{"num_hidden_layers": 11, "moe_layers": [1, 2, 3, 4, 5, 6, 7, 8, 9, 10], "attn_scale": 0.125, "decay_fraction": 1.0, "final_lr_fraction": 0.02, "dataset": "wikipedia_en"}
Below are experts of layer 7 (counted from 0) of a mixture-of-experts language model. Rows are named router (the router's row for the expert), down (a neuron's output weights, with its number) and show model dimensions 0-191. Each number is 50 + 15 x the weight over its row's rms, rounded and kept within 0 to 99.
After each expert's rows: "comes before" lists some tokens at least twice as common just after its tokens as in all text. This comes from a sample of Wikipedia text that the model never trained on. Tokens count by the router's weight.

# expert 45
router:40 56 62 31 58 68 33 70 27 48 45 44 47 48 43 62 77 43 52 54 28 11 26 75 26 46 74 57 48 34 64 56 45 42 45 24 67 27 35 91 38 62 59 63 30 53 40 37 36 64 32 56 73 50 26 43 81 53 26 57 72 22 13 47 67 42 61 50 39 59 45 44 43 60 86 41 40 43 14 62 56 56 39 72 60 61 37 53 57 49 45 52 23 39 38 50 36 66 89 33 45 50 64 47 57 56 42 37 69 77 42 45 62 59 35 26 45 45 40 49 74 71 49 41 40 40 39 46 52 27 38 53 49 52 23 46 64 65 63 44 57 73 53 47 44 67 60 37 62 71 51 76 56 44 36 15 63 54 23 34 67 49 38 52 66 43 57 44 25 43 36 62 41 46 61 65 37 40 66 53 42 54 53 56 49 31 67 60 40 67 43 34
down0:19 72 44 59 61 59 50 54 62 35 65 31 63 64 42 47 53 24 49 31 34 74 40 65 48 00 61 63 43 60 50 59 50 34 70 50 47 57 36 30 31 43 55 33 60 35 43 46 63 46 69 52 49 38 55 56 30 36 74 58 58 47 00 88 42 43 54 44 28 67 40 41 28 71 44 81 55 37 78 69 81 59 30 55 34 53 62 55 61 46 20 58 69 42 49 65 64 22 32 46 50 59 59 54 52 53 50 45 54 73 56 27 44 51 73 32 63 51 38 23 37 50 46 59 38 56 16 48 58 45 76 43 68 42 40 47 58 33 64 44 46 71 40 52 47 26 43 36 43 45 53 46 49 40 49 44 33 42 26 86 48 33 55 67 59 81 46 61 46 67 61 44 29 38 56 53 44 52 51 56 46 43 41 30 25 68 45 49 69 43 71 42
down1:17 61 47 68 45 58 47 40 45 69 54 21 56 63 57 49 55 58 50 49 37 73 50 32 25 17 76 54 60 72 76 62 60 53 76 37 48 56 52 51 07 41 35 59 51 39 39 54 70 48 60 60 44 50 50 52 46 56 66 67 51 35 20 60 44 46 89 47 35 21 47 48 61 57 55 58 58 54 68 46 49 50 30 65 66 58 60 61 66 53 35 54 78 63 63 65 37 26 60 73 52 42 56 60 58 54 54 38 42 58 48 42 82 73 45 31 54 63 38 31 35 39 56 46 53 72 20 47 49 54 79 52 54 34 29 56 50 77 58 65 57 45 60 61 40 70 59 85 86 49 52 66 19 52 49 74 54 39 36 55 59 63 59 59 50 71 53 41 59 36 91 41 50 15 65 43 65 42 72 42 29 33 65 25 47 51 73 52 47 66 68 49
comes before: "The ", "In ", "He ", "It ", "\"", "\n\n"

# expert 15
router:41 52 62 44 49 63 52 69 33 43 50 19 66 78 39 56 49 46 52 56 37 30 57 65 30 45 84 39 51 17 54 54 33 29 22 55 62 25 43 55 32 53 28 54 41 58 45 50 42 54 38 65 71 42 55 48 62 65 40 50 68 29 43 79 61 29 63 57 59 76 84 59 36 65 63 39 59 39 54 74 46 46 39 56 71 47 47 43 45 52 40 77 56 28 61 51 44 61 69 47 61 36 45 48 69 46 60 36 58 75 21 29 70 48 43 35 30 38 57 53 52 93 56 40 08 40 58 28 52 32 59 44 46 62 12 41 58 62 47 53 46 62 76 51 69 65 52 32 55 60 54 47 45 46 42 18 47 40 31 72 72 37 44 52 49 34 61 53 20 58 56 51 29 31 25 80 47 50 57 26 17 66 56 24 58 41 38 36 44 46 49 42
down0:45 62 41 72 57 40 81 43 36 35 23 25 55 56 10 36 38 61 35 82 52 39 41 50 68 49 46 64 71 51 54 53 66 67 50 13 77 47 57 57 39 48 43 47 49 43 46 16 69 48 62 28 45 39 47 52 31 54 68 57 26 56 00 50 37 40 70 44 54 54 68 35 49 40 54 34 74 38 36 52 62 59 25 64 45 67 41 69 79 42 50 40 58 45 69 63 51 32 48 31 56 55 55 31 48 60 45 62 47 51 21 34 42 57 62 46 65 76 51 65 42 41 47 40 87 43 72 50 70 27 52 21 46 71 39 48 25 31 40 57 69 62 69 38 54 51 43 45 52 47 25 37 36 58 74 20 48 28 47 59 62 47 29 56 53 51 49 36 43 53 58 59 50 33 61 26 66 55 61 67 57 53 61 51 37 47 61 55 43 37 59 78
down1:42 63 56 63 48 63 71 39 24 56 25 72 80 44 63 39 47 82 46 75 59 59 52 48 51 87 28 34 33 41 42 55 49 47 50 40 59 46 32 56 54 43 45 29 68 28 37 61 40 63 54 61 47 44 70 33 53 48 71 49 41 51 67 29 54 40 13 43 52 50 63 52 35 45 43 54 35 30 46 70 44 55 29 61 38 76 55 73 66 57 61 52 38 65 83 85 29 51 51 45 51 22 75 38 38 57 38 60 39 56 47 58 52 36 62 30 39 56 58 63 56 56 62 38 64 34 60 43 59 31 29 56 66 48 45 54 17 72 25 68 46 37 68 34 45 61 45 56 63 39 89 29 77 42 67 49 49 32 29 59 79 52 68 24 81 25 59 51 64 45 59 45 55 57 63 58 61 79 56 64 45 74 27 44 75 69 60 42 32 42 42 53
comes before: "the ", "a ", "his ", "an ", "their ", "its "

# expert 19
router:31 35 55 39 58 60 54 61 42 36 32 21 46 79 59 45 48 44 65 59 26 45 58 40 36 47 76 36 49 00 75 64 40 30 44 35 55 20 56 69 40 59 74 67 48 59 39 31 43 67 43 40 68 44 38 35 78 54 43 62 51 25 23 67 70 44 54 48 60 75 72 50 59 66 99 41 62 42 68 43 29 58 59 61 65 27 50 37 28 37 48 80 55 46 48 37 52 51 61 39 47 70 38 66 77 52 56 43 44 63 43 44 66 67 36 28 41 36 27 24 69 63 51 59 21 46 54 52 45 29 64 58 34 51 42 25 59 37 40 50 43 63 72 44 78 71 59 45 55 42 58 36 30 57 48 06 54 57 35 21 77 52 49 52 66 42 39 32 31 44 37 47 40 50 47 69 60 58 47 30 49 45 37 33 55 41 46 44 55 47 41 44
down0:09 31 75 70 75 55 32 27 57 34 42 42 40 38 19 47 25 40 55 45 68 41 56 53 51 60 76 79 39 59 43 43 49 44 27 57 38 47 24 60 55 28 37 46 45 39 56 55 50 63 75 66 57 61 40 68 63 54 33 60 42 41 40 61 38 57 50 56 53 56 56 18 60 38 60 80 48 51 46 73 95 49 42 65 81 35 36 69 37 62 52 31 51 59 65 85 37 57 36 46 44 33 54 55 52 33 54 65 23 21 33 61 41 46 67 61 37 68 70 54 16 56 57 45 42 45 61 34 29 50 25 29 60 46 60 50 67 49 45 58 61 45 42 40 33 32 46 64 37 78 52 83 53 67 55 72 57 41 43 73 22 40 62 52 40 55 46 30 53 29 53 22 46 69 52 44 32 47 43 61 48 47 29 32 25 57 65 28 69 49 54 46
down1:31 52 54 73 47 49 38 42 37 45 69 47 41 48 71 41 33 46 38 48 43 72 54 47 47 58 76 73 61 70 45 61 75 35 57 43 36 36 41 53 27 60 41 47 59 59 49 49 63 27 56 46 63 28 24 74 30 41 65 34 63 66 23 44 54 47 56 84 32 52 45 64 82 57 44 22 52 65 29 56 87 47 71 40 48 49 54 46 41 25 38 57 36 54 45 50 48 62 70 76 22 29 00 50 60 54 32 59 48 51 59 60 49 57 33 48 59 50 63 43 37 18 61 58 44 59 49 75 51 54 58 64 25 50 54 69 16 58 67 70 48 03 26 82 48 42 23 71 80 39 48 44 32 47 39 57 51 68 43 49 48 40 42 42 32 47 36 46 42 58 49 42 62 49 45 39 22 37 32 53 55 62 26 45 37 41 46 65 44 52 50 37
comes before: "the ", "a ", "his ", "201", "200", "this "

# expert 50
router:32 44 41 23 57 39 47 71 47 63 46 36 52 58 46 54 91 43 60 68 06 27 45 57 33 24 64 40 45 20 57 49 42 25 30 45 61 41 46 65 46 52 53 54 39 42 41 33 54 66 58 52 80 22 44 44 49 49 39 52 78 22 20 80 69 50 51 68 76 87 72 52 56 54 76 33 75 22 10 50 69 69 64 74 64 45 42 47 40 51 55 68 54 32 40 45 55 44 63 42 70 36 56 51 61 62 33 39 55 68 37 46 43 52 46 15 46 47 50 41 57 68 49 60 45 69 50 47 30 35 79 40 13 56 31 46 55 46 52 57 46 59 63 41 50 44 74 50 44 53 63 50 38 65 39 54 39 46 23 38 70 66 52 61 45 44 48 35 22 50 32 50 17 40 46 55 77 28 53 47 32 49 45 41 40 31 57 53 53 53 44 46
down0:80 37 56 41 55 46 26 25 64 36 68 59 53 57 49 40 27 60 62 67 57 71 54 51 29 41 51 46 35 29 59 35 51 49 54 40 54 30 59 41 49 60 52 63 40 61 76 69 47 49 39 45 34 52 42 52 61 72 58 53 52 22 46 43 47 42 59 52 14 61 22 35 49 42 43 76 21 50 54 48 21 25 80 58 79 52 53 84 54 34 53 28 42 43 40 63 47 54 40 63 70 69 56 51 32 37 64 55 42 15 55 60 42 47 50 58 87 31 42 34 49 53 49 35 56 44 44 62 44 74 50 48 40 43 70 63 50 37 55 50 97 56 55 59 25 41 28 42 53 70 45 45 78 65 28 29 36 50 83 31 56 59 36 75 54 71 61 53 24 62 83 64 56 54 52 71 25 39 45 41 73 32 44 72 27 47 35 45 50 41 70 58
down1:53 60 42 44 29 68 63 76 41 41 39 62 40 60 50 55 45 74 62 62 55 47 67 48 48 36 38 56 50 18 71 45 26 71 45 61 38 58 55 48 52 43 69 53 67 33 56 53 36 63 21 29 53 39 30 64 71 29 30 50 67 38 34 44 47 48 58 58 43 59 54 79 47 46 29 33 32 33 78 58 45 46 42 32 38 60 34 32 36 44 51 54 43 27 53 43 16 46 55 29 49 40 58 42 43 71 49 58 59 53 52 37 11 40 81 51 38 60 53 60 80 43 62 70 39 49 44 47 60 53 48 42 26 47 57 99 53 60 57 85 18 67 60 68 53 32 53 44 40 53 38 28 63 71 70 46 55 52 58 55 24 48 23 60 48 46 71 45 51 27 29 54 55 65 63 63 59 91 61 62 63 37 64 37 30 68 69 29 72 46 73 66
comes before: "–", ", ", "; ", ")", ".", ") "

# expert 56
router:27 40 76 31 39 75 54 57 36 63 59 11 47 60 32 34 58 56 53 65 32 10 48 32 35 19 58 38 67 37 75 50 29 49 48 65 56 35 55 39 56 60 72 43 43 61 61 40 36 56 48 65 64 33 60 30 79 48 54 53 46 15 28 63 66 56 49 53 50 65 56 40 47 74 58 28 55 36 20 51 75 50 47 52 60 35 38 71 38 42 36 57 46 39 52 46 51 80 49 30 56 40 55 60 54 61 63 40 49 71 35 42 59 50 35 19 38 51 34 46 56 53 46 35 17 38 56 36 43 23 63 32 28 67 25 32 70 61 54 63 46 59 65 36 52 42 77 38 46 56 37 72 36 61 40 17 56 33 55 55 88 49 55 80 34 58 42 46 27 65 36 42 35 70 39 63 58 75 61 47 22 47 60 41 49 32 50 57 41 65 63 32
down0:40 20 63 75 64 76 54 53 48 44 48 62 35 54 60 35 15 35 54 70 76 52 20 27 38 81 47 43 56 42 68 34 53 65 48 83 48 56 44 55 61 62 41 53 47 39 48 78 48 64 43 36 49 31 65 42 61 55 41 61 64 31 20 41 37 40 60 67 42 31 67 50 29 57 28 80 42 23 17 37 50 16 73 49 54 47 65 41 51 54 48 42 35 76 29 59 56 47 64 61 45 32 71 42 65 70 67 46 45 69 69 67 37 62 44 43 54 27 44 50 55 67 66 37 48 24 44 56 30 57 43 46 44 68 47 65 61 52 54 41 41 49 25 69 46 04 55 65 48 49 40 72 60 69 42 74 51 61 33 67 60 46 64 49 63 31 46 56 60 51 76 62 45 82 34 47 57 56 47 56 54 77 55 32 36 49 44 52 59 56 07 42
down1:60 43 58 38 56 51 37 58 67 36 67 57 79 06 80 56 51 44 58 61 27 29 42 31 91 56 41 46 33 26 52 20 55 51 38 47 43 79 71 66 96 26 52 43 67 87 48 63 68 75 54 50 40 41 57 70 42 41 46 57 41 59 55 47 44 44 58 65 41 44 48 26 54 70 39 47 69 75 22 54 55 49 51 32 48 46 57 58 81 46 53 43 51 55 51 60 56 60 67 65 52 45 27 40 32 36 37 29 41 33 69 31 47 46 38 46 56 61 40 27 30 54 58 57 39 42 57 54 47 44 72 66 60 52 38 32 44 31 40 53 33 31 46 68 67 52 63 63 51 55 68 20 68 19 44 51 26 88 76 59 44 39 33 38 48 54 49 39 53 50 54 58 46 29 65 52 61 71 53 59 24 26 49 40 39 75 64 51 59 39 20 47
comes before: "the ", "to ", "a ", "in ", "be ", "his "

# expert 49
router:42 38 55 06 34 74 29 28 39 43 46 31 50 88 38 49 76 57 49 69 30 32 59 43 44 35 64 43 57 14 69 68 30 32 29 40 59 55 42 73 56 57 45 50 41 56 54 43 56 62 32 52 86 32 51 40 67 43 41 59 73 13 37 59 60 50 51 66 30 71 56 56 46 64 57 36 45 55 24 47 57 68 45 63 72 56 51 31 65 51 42 86 57 44 35 31 42 32 59 33 73 32 63 54 47 48 40 34 60 77 42 39 64 61 54 61 34 30 33 22 49 77 44 50 14 61 54 37 47 33 55 50 58 46 22 27 73 58 65 80 60 60 70 43 52 45 83 42 44 61 49 62 57 46 59 47 65 45 49 49 63 50 48 62 52 39 43 47 22 56 45 41 47 52 33 63 55 28 59 42 30 60 58 20 27 29 52 55 70 51 51 39
down0:40 67 76 50 46 70 57 25 74 51 33 30 50 58 54 54 22 49 86 38 29 25 48 39 48 26 64 55 34 27 64 56 54 64 39 79 52 46 51 58 54 38 64 45 46 66 55 46 22 62 51 53 38 41 37 61 73 68 59 49 48 38 49 63 54 64 51 69 60 33 62 59 27 44 65 59 58 58 55 67 57 21 68 57 43 46 18 56 40 90 43 60 73 46 44 59 60 62 59 34 30 73 19 47 72 59 50 25 31 52 55 69 50 72 54 26 51 32 50 36 55 30 47 56 81 62 68 72 61 65 31 30 39 50 74 42 52 42 26 34 87 51 64 49 72 71 70 48 29 25 53 70 54 65 64 42 48 37 26 64 38 58 45 23 61 48 55 53 34 55 50 92 60 57 59 53 40 67 36 55 41 51 39 63 50 47 25 44 71 57 57 56
down1:64 59 51 55 41 53 48 31 55 43 48 44 48 27 64 66 86 34 38 53 48 66 41 45 63 50 89 63 45 39 58 19 66 49 46 60 53 70 57 58 31 45 28 08 48 57 92 51 37 52 60 60 42 52 57 22 64 68 44 47 30 56 60 40 36 46 61 66 53 43 36 85 48 65 66 50 46 50 61 47 44 35 20 59 72 60 49 51 72 48 86 51 60 63 24 31 42 57 73 76 27 68 41 56 45 62 24 36 64 50 46 57 25 82 51 55 37 50 55 49 80 68 53 51 54 48 71 61 27 64 48 42 61 39 62 36 50 62 48 56 86 58 60 41 38 56 25 55 60 66 59 41 45 42 59 78 65 56 41 46 47 57 48 63 46 50 82 57 42 45 68 64 86 42 68 68 52 73 77 49 65 47 39 32 82 67 42 61 45 31 62 49
comes before: "a ", "the ", "an ", "also ", "been ", "not "

# expert 62
router:33 42 60 40 47 53 41 35 20 32 50 29 43 59 41 52 49 53 30 48 29 35 64 64 26 48 92 66 51 38 69 48 19 37 57 51 50 42 60 73 67 56 44 38 35 49 28 37 45 59 41 48 56 50 29 45 57 42 29 46 91 44 15 75 61 50 36 61 68 69 62 42 52 57 76 45 49 41 50 51 36 81 33 75 53 50 63 68 36 61 14 56 54 61 21 55 35 57 68 55 74 46 37 56 61 58 57 52 46 64 46 22 58 35 48 49 50 40 49 33 78 49 59 42 15 46 35 59 35 38 48 30 37 58 35 32 76 32 48 65 47 70 47 35 62 74 70 44 79 61 70 71 47 72 51 32 56 48 42 67 57 52 56 76 62 44 65 34 26 60 40 40 31 16 31 55 62 34 26 32 45 43 54 47 30 38 54 51 27 48 35 41
down0:49 50 33 67 47 24 48 48 65 68 50 48 56 60 56 48 61 56 47 52 53 49 43 71 38 38 52 34 50 32 44 75 55 30 53 50 27 15 69 31 61 37 59 41 37 60 48 55 40 46 41 17 45 72 48 25 56 50 67 42 68 34 81 47 10 57 66 54 60 53 56 26 55 60 39 58 50 53 47 23 33 65 76 66 51 60 53 46 40 53 59 79 61 56 69 68 43 73 42 56 29 35 52 29 38 44 58 45 39 49 65 41 52 55 60 48 39 57 70 50 55 65 61 46 49 41 22 40 45 43 53 71 77 11 44 66 83 60 53 48 48 72 39 38 42 32 08 49 24 64 50 63 54 40 56 65 22 33 43 38 29 68 67 35 31 55 50 73 32 53 42 33 42 65 72 68 57 46 55 06 55 27 98 42 43 47 40 63 46 47 61 61
down1:52 35 73 35 33 62 48 53 47 48 42 57 35 43 55 60 57 57 59 89 36 57 52 22 16 63 49 19 45 26 43 40 57 57 47 64 75 45 54 42 43 72 67 61 56 44 61 45 51 50 28 33 72 78 38 59 81 40 47 24 49 63 39 67 45 30 50 42 48 67 35 61 62 37 61 68 45 11 63 66 59 48 58 55 41 54 66 47 86 71 30 46 40 36 71 61 37 42 32 46 36 65 33 41 84 61 62 24 38 39 34 57 60 50 54 21 57 31 61 26 58 32 36 50 56 57 38 74 51 49 33 48 50 62 58 51 69 25 58 18 54 28 38 70 57 49 47 50 56 51 64 68 69 45 71 66 32 75 54 31 81 55 49 35 65 43 74 66 61 46 46 48 67 34 45 41 38 69 27 61 30 50 46 50 54 10 55 49 73 50 40 66
comes before: "\n\n", "s ", "1 ", "2 ", "1", "0 "

# expert 48
router:16 44 56 28 41 60 31 60 37 63 53 19 41 54 47 48 69 33 62 66 48 30 44 61 53 44 80 54 46 44 69 63 55 34 30 52 47 26 70 56 48 46 54 39 64 31 44 40 51 66 60 31 64 63 53 42 75 57 63 64 56 27 13 62 49 22 57 59 86 66 56 35 39 77 71 24 61 55 19 66 63 61 46 70 55 40 37 70 52 39 31 43 29 26 17 59 59 80 55 36 61 61 47 72 62 68 55 50 40 57 34 58 54 55 36 38 59 42 22 47 61 68 55 60 09 50 73 52 48 21 59 53 38 43 22 56 62 61 48 65 34 59 69 40 53 40 52 26 26 68 53 50 55 58 54 34 54 73 41 50 59 69 45 53 47 56 55 62 28 53 67 33 26 59 34 67 70 72 32 32 37 58 43 40 36 38 54 52 40 72 48 30
down0:54 30 41 62 63 73 54 41 50 41 49 65 46 64 61 61 73 42 51 50 62 43 42 58 19 48 53 47 41 57 44 45 34 55 62 35 19 42 36 33 78 50 46 61 59 49 55 42 47 61 49 40 52 48 69 76 28 43 40 42 50 51 35 55 48 36 57 41 52 56 58 53 66 73 62 73 72 47 32 69 58 48 76 42 40 75 35 79 67 32 63 64 61 52 60 28 69 59 83 43 44 38 71 61 39 61 37 38 27 59 62 70 29 19 46 50 65 19 27 51 40 64 43 73 58 51 47 68 60 48 42 64 28 28 37 23 59 87 49 42 40 21 81 34 68 55 68 77 75 51 55 57 54 61 53 35 37 66 42 59 55 73 46 80 70 54 43 26 25 68 41 47 70 47 30 41 71 38 60 50 27 56 59 45 68 46 57 41 22 26 39 79
down1:74 68 37 56 43 27 48 33 51 77 55 56 42 27 49 39 49 29 81 38 44 69 44 84 49 44 34 78 75 31 47 42 37 45 37 44 41 57 65 40 60 31 45 59 51 56 79 77 34 21 49 45 51 59 76 41 60 28 52 70 35 44 59 69 50 32 28 61 57 69 70 12 34 90 38 63 09 42 35 60 62 67 59 57 45 53 55 53 54 43 50 56 60 30 43 45 31 57 55 52 52 59 54 63 60 73 67 53 49 38 43 37 53 63 49 29 44 66 54 82 77 64 56 42 50 56 53 63 67 58 42 53 36 26 26 55 23 52 57 55 56 45 38 20 66 27 58 66 89 32 34 25 69 41 56 40 82 28 37 56 53 48 48 55 61 32 57 46 40 48 43 71 57 70 52 54 42 46 51 76 36 66 51 51 48 45 40 45 76 49 66 38
comes before: ", ", ". ", "ing ", ".", "s", "er "

# expert 0
router:25 52 47 48 59 60 33 59 51 61 50 30 48 61 30 56 84 31 54 62 17 21 43 74 36 35 97 46 27 33 74 53 58 21 41 35 56 33 34 59 52 61 47 39 27 67 48 20 59 47 61 61 50 33 58 41 56 58 57 75 63 17 25 57 70 37 44 44 59 86 66 34 34 55 48 24 72 29 20 37 59 59 43 72 90 25 44 28 55 38 50 75 59 34 44 61 60 56 69 37 52 52 54 49 50 54 19 50 66 68 47 48 49 34 38 34 52 56 37 41 41 68 67 51 36 75 45 44 33 20 64 48 19 46 43 25 68 50 43 56 50 43 62 43 58 60 75 47 45 72 56 65 33 55 35 47 60 39 31 48 63 54 43 47 52 54 35 19 24 55 48 52 26 50 57 60 51 46 49 38 36 53 49 36 48 43 62 48 44 49 38 37
down0:50 53 52 33 51 01 35 48 77 45 46 48 58 21 32 36 43 47 58 36 65 73 72 42 44 56 72 18 77 35 50 28 59 53 33 49 39 80 68 20 60 52 50 58 49 65 81 43 48 33 71 49 63 68 24 49 44 52 48 75 45 68 26 40 42 31 39 39 56 43 67 29 53 51 56 64 50 73 66 25 53 37 40 28 54 54 48 32 34 47 45 27 44 43 59 49 52 46 43 38 97 34 40 35 44 84 57 54 53 50 71 53 31 66 54 81 66 73 33 25 38 57 54 47 29 39 55 34 47 59 57 57 47 51 52 45 49 16 53 64 56 60 58 61 49 57 72 61 39 24 62 57 50 27 46 59 52 49 52 49 72 55 48 46 45 74 32 34 54 45 69 75 39 42 58 51 46 50 54 40 28 30 64 48 26 29 62 29 83 48 58 32
down1:38 54 53 44 33 45 52 27 68 42 49 56 59 58 58 46 57 50 69 81 71 62 44 33 57 72 47 33 60 79 53 59 60 50 21 52 21 42 63 73 47 37 53 68 55 43 80 46 42 37 45 40 47 50 60 24 74 30 65 67 35 73 38 90 45 58 56 39 43 51 84 55 52 58 52 71 57 49 50 47 79 30 53 68 45 33 26 44 33 73 58 43 32 72 25 76 50 51 22 57 60 36 66 49 62 54 34 43 29 42 57 52 74 44 48 42 22 95 65 66 46 41 50 58 42 65 62 68 51 19 28 42 47 46 38 36 42 69 66 44 35 54 53 55 42 26 48 66 63 38 52 61 43 54 40 46 37 30 52 45 33 54 32 67 36 47 59 44 46 74 30 42 50 88 64 57 68 51 33 69 54 34 43 62 57 64 21 44 69 74 72 66
comes before: ", ", "–", ". ", ")", "and ", "he "

# expert 7
router:27 67 78 36 62 45 52 54 39 75 70 12 34 65 34 68 70 66 50 55 38 17 31 49 44 45 49 40 42 36 62 37 33 19 39 52 42 28 65 61 35 49 64 55 32 44 32 46 46 52 57 50 83 42 59 32 80 41 62 48 64 42 00 79 75 47 46 48 70 75 56 43 31 82 66 44 57 40 40 47 48 33 55 84 72 38 58 45 58 61 42 55 48 44 42 47 47 52 62 19 50 77 67 71 53 67 23 44 39 79 42 28 60 58 46 43 32 38 35 60 58 63 53 47 41 45 60 46 51 29 52 72 39 68 31 32 41 52 48 59 52 62 61 56 59 48 57 43 44 64 70 60 44 50 41 20 50 51 37 58 66 53 33 52 46 70 58 45 31 50 59 24 36 68 42 64 71 27 54 51 28 63 26 21 28 50 65 36 51 48 47 41
down0:63 55 42 44 33 63 42 69 76 61 82 40 79 57 42 39 58 68 51 53 43 41 48 52 30 38 59 40 38 41 53 40 59 64 68 46 45 66 64 68 61 47 53 32 54 17 40 53 42 49 03 54 41 40 35 50 68 62 54 39 61 51 33 38 53 47 39 58 83 58 55 77 66 29 48 53 47 63 49 34 52 54 38 43 30 62 48 45 56 60 75 61 37 79 36 48 57 29 38 42 38 45 69 86 44 57 61 51 67 44 87 49 45 69 69 65 28 38 51 53 61 24 66 63 50 71 33 56 69 50 35 45 97 49 19 63 38 32 63 67 31 70 52 52 63 55 44 23 57 49 40 40 62 49 36 14 50 81 44 31 29 51 41 76 44 47 26 48 23 52 33 58 60 55 71 38 37 54 30 56 52 59 50 61 64 75 36 54 58 25 43 36
down1:56 57 32 42 55 27 58 71 34 60 73 43 58 56 33 76 49 61 60 35 55 50 36 37 63 47 41 52 62 47 48 32 84 62 51 42 44 59 65 27 52 17 58 50 65 60 46 45 37 36 30 45 63 37 34 42 77 50 40 54 45 70 60 23 36 60 46 39 52 33 82 56 16 67 71 67 56 74 65 26 68 55 20 51 27 51 32 27 46 45 75 60 27 25 35 36 82 39 54 53 40 46 59 27 73 40 29 57 48 31 93 32 40 55 31 50 37 61 37 86 60 55 59 39 66 53 55 61 69 60 56 49 63 57 51 41 37 32 62 71 39 54 70 49 53 51 44 66 49 57 30 68 50 65 49 67 37 32 42 89 41 51 44 39 53 54 39 66 62 49 46 62 38 33 54 29 51 55 34 54 31 61 45 63 26 33 70 65 26 25 30 39
comes before: "\n", ", ", "\n\n", ": ", ". ", "'"

# expert 23
router:49 55 53 21 62 48 40 63 45 56 49 11 64 49 32 35 65 50 55 62 51 29 50 47 45 46 81 41 29 27 63 44 49 25 64 54 57 67 24 83 53 64 45 37 40 55 52 40 30 73 40 59 80 50 35 46 70 53 38 81 70 20 16 65 55 44 65 79 59 74 60 42 48 60 57 63 46 50 32 49 76 46 44 79 65 61 47 49 35 42 38 75 50 22 59 64 56 54 73 58 49 48 65 64 53 55 41 30 40 79 26 35 47 58 51 30 39 25 47 42 59 92 46 40 41 50 52 21 38 55 57 50 56 56 43 47 61 43 41 49 42 42 57 43 65 42 72 43 43 54 48 45 52 74 36 27 49 53 40 38 78 76 32 64 28 46 58 48 39 49 44 59 24 48 45 68 59 40 60 42 22 54 42 10 23 19 30 60 56 47 62 43
down0:33 36 31 34 56 39 39 70 55 36 45 36 15 26 50 35 27 43 42 75 45 42 29 52 34 46 60 35 47 35 44 48 53 45 61 39 53 10 42 28 48 35 42 75 55 42 52 74 34 49 67 35 52 23 50 45 43 36 52 39 55 36 90 65 49 37 77 46 83 33 64 55 82 29 54 50 53 54 34 41 55 43 63 49 39 44 71 65 54 46 79 57 52 41 75 76 50 64 58 65 71 31 50 14 68 63 33 48 38 35 42 58 27 42 54 39 60 62 77 34 33 47 49 92 74 33 57 45 61 74 52 35 51 61 44 52 60 55 54 88 25 23 55 51 39 33 41 37 42 66 57 49 53 35 45 62 31 60 53 35 39 57 61 50 38 48 52 50 33 63 48 52 68 27 54 63 59 60 36 54 51 25 58 42 29 31 56 43 61 67 47 85
down1:78 35 63 39 13 61 50 80 83 64 56 34 48 54 53 51 49 39 61 47 66 58 38 13 55 51 61 68 35 35 56 74 52 58 21 51 48 66 32 54 76 53 44 81 56 50 63 56 45 54 36 42 76 48 61 29 46 53 60 78 48 52 64 66 65 61 48 68 66 56 49 51 51 69 62 29 62 38 65 47 31 42 57 55 48 13 53 87 37 51 44 69 43 37 49 45 56 37 57 45 42 73 84 44 81 72 57 47 50 47 32 71 43 74 55 85 71 63 34 56 39 46 38 38 33 48 67 75 42 32 64 53 51 45 40 62 67 51 46 51 41 50 58 35 76 55 52 33 41 47 36 60 37 64 47 47 76 71 36 78 56 54 78 56 58 51 72 26 58 56 59 44 68 24 41 32 65 31 66 60 76 53 47 45 80 46 55 57 76 43 54 66
comes before: ".", ",", "°", "% ", "; ", "′"

# expert 31
router:28 69 68 42 43 39 61 77 36 50 36 43 50 59 34 56 54 49 54 61 35 28 40 66 36 43 92 32 64 32 74 65 44 40 26 54 50 35 49 77 40 69 80 53 46 43 42 55 48 70 42 50 70 33 37 34 42 51 42 75 71 28 05 68 77 45 56 54 75 67 69 27 50 62 73 34 76 39 43 82 46 54 52 61 69 40 41 57 48 30 33 63 55 40 65 33 41 50 82 21 42 36 66 43 35 71 37 30 44 80 46 22 63 69 58 31 61 48 42 27 57 57 67 39 31 73 36 49 54 30 53 46 47 37 49 32 50 49 61 73 65 75 60 59 81 44 71 56 47 63 70 42 37 60 46 46 50 50 40 69 71 44 46 43 62 57 51 26 40 63 47 59 29 36 40 68 51 63 58 38 44 58 48 32 48 49 51 62 54 33 32 33
down0:37 52 45 61 37 56 76 52 15 50 44 77 57 26 40 45 57 59 35 60 46 54 43 44 51 48 76 35 69 45 63 36 82 52 35 27 26 23 65 31 55 58 49 46 65 78 73 49 45 62 44 23 53 58 38 52 38 53 33 54 45 76 58 27 44 30 43 41 35 50 52 35 66 42 46 67 62 32 56 66 30 64 50 39 73 50 53 66 66 79 65 46 23 45 61 57 47 69 65 53 48 47 42 29 30 38 54 35 46 22 54 47 71 26 86 44 30 51 50 57 33 38 65 37 28 61 43 62 72 59 64 54 44 42 74 62 54 67 21 61 67 63 54 46 61 36 90 65 57 72 50 40 58 35 31 57 35 50 67 43 44 49 34 51 74 67 58 49 44 68 40 35 32 22 43 72 40 40 40 29 27 71 34 35 71 74 70 65 66 37 54 59
down1:41 64 48 47 79 63 32 67 23 55 51 59 48 37 31 54 65 45 55 70 26 54 36 45 51 35 61 52 49 64 59 33 40 83 58 39 63 59 55 52 59 90 21 97 46 26 54 58 20 83 30 33 65 47 54 72 63 66 58 39 43 58 33 40 64 52 50 46 37 46 61 44 52 40 45 32 72 59 59 57 54 70 30 37 77 51 45 49 62 70 64 91 30 63 23 41 49 45 58 45 57 58 74 34 50 36 45 48 20 57 52 59 42 49 62 63 42 54 64 53 68 33 32 56 33 32 55 70 63 65 80 44 26 52 50 55 60 65 15 35 59 55 67 54 60 54 32 61 38 41 47 31 53 38 56 52 40 64 47 30 48 71 39 59 55 77 38 48 45 41 35 59 50 42 36 60 45 32 64 91 66 36 51 34 72 48 59 26 68 61 50 78
comes before: "201", "200", "202", "199", "198", "197"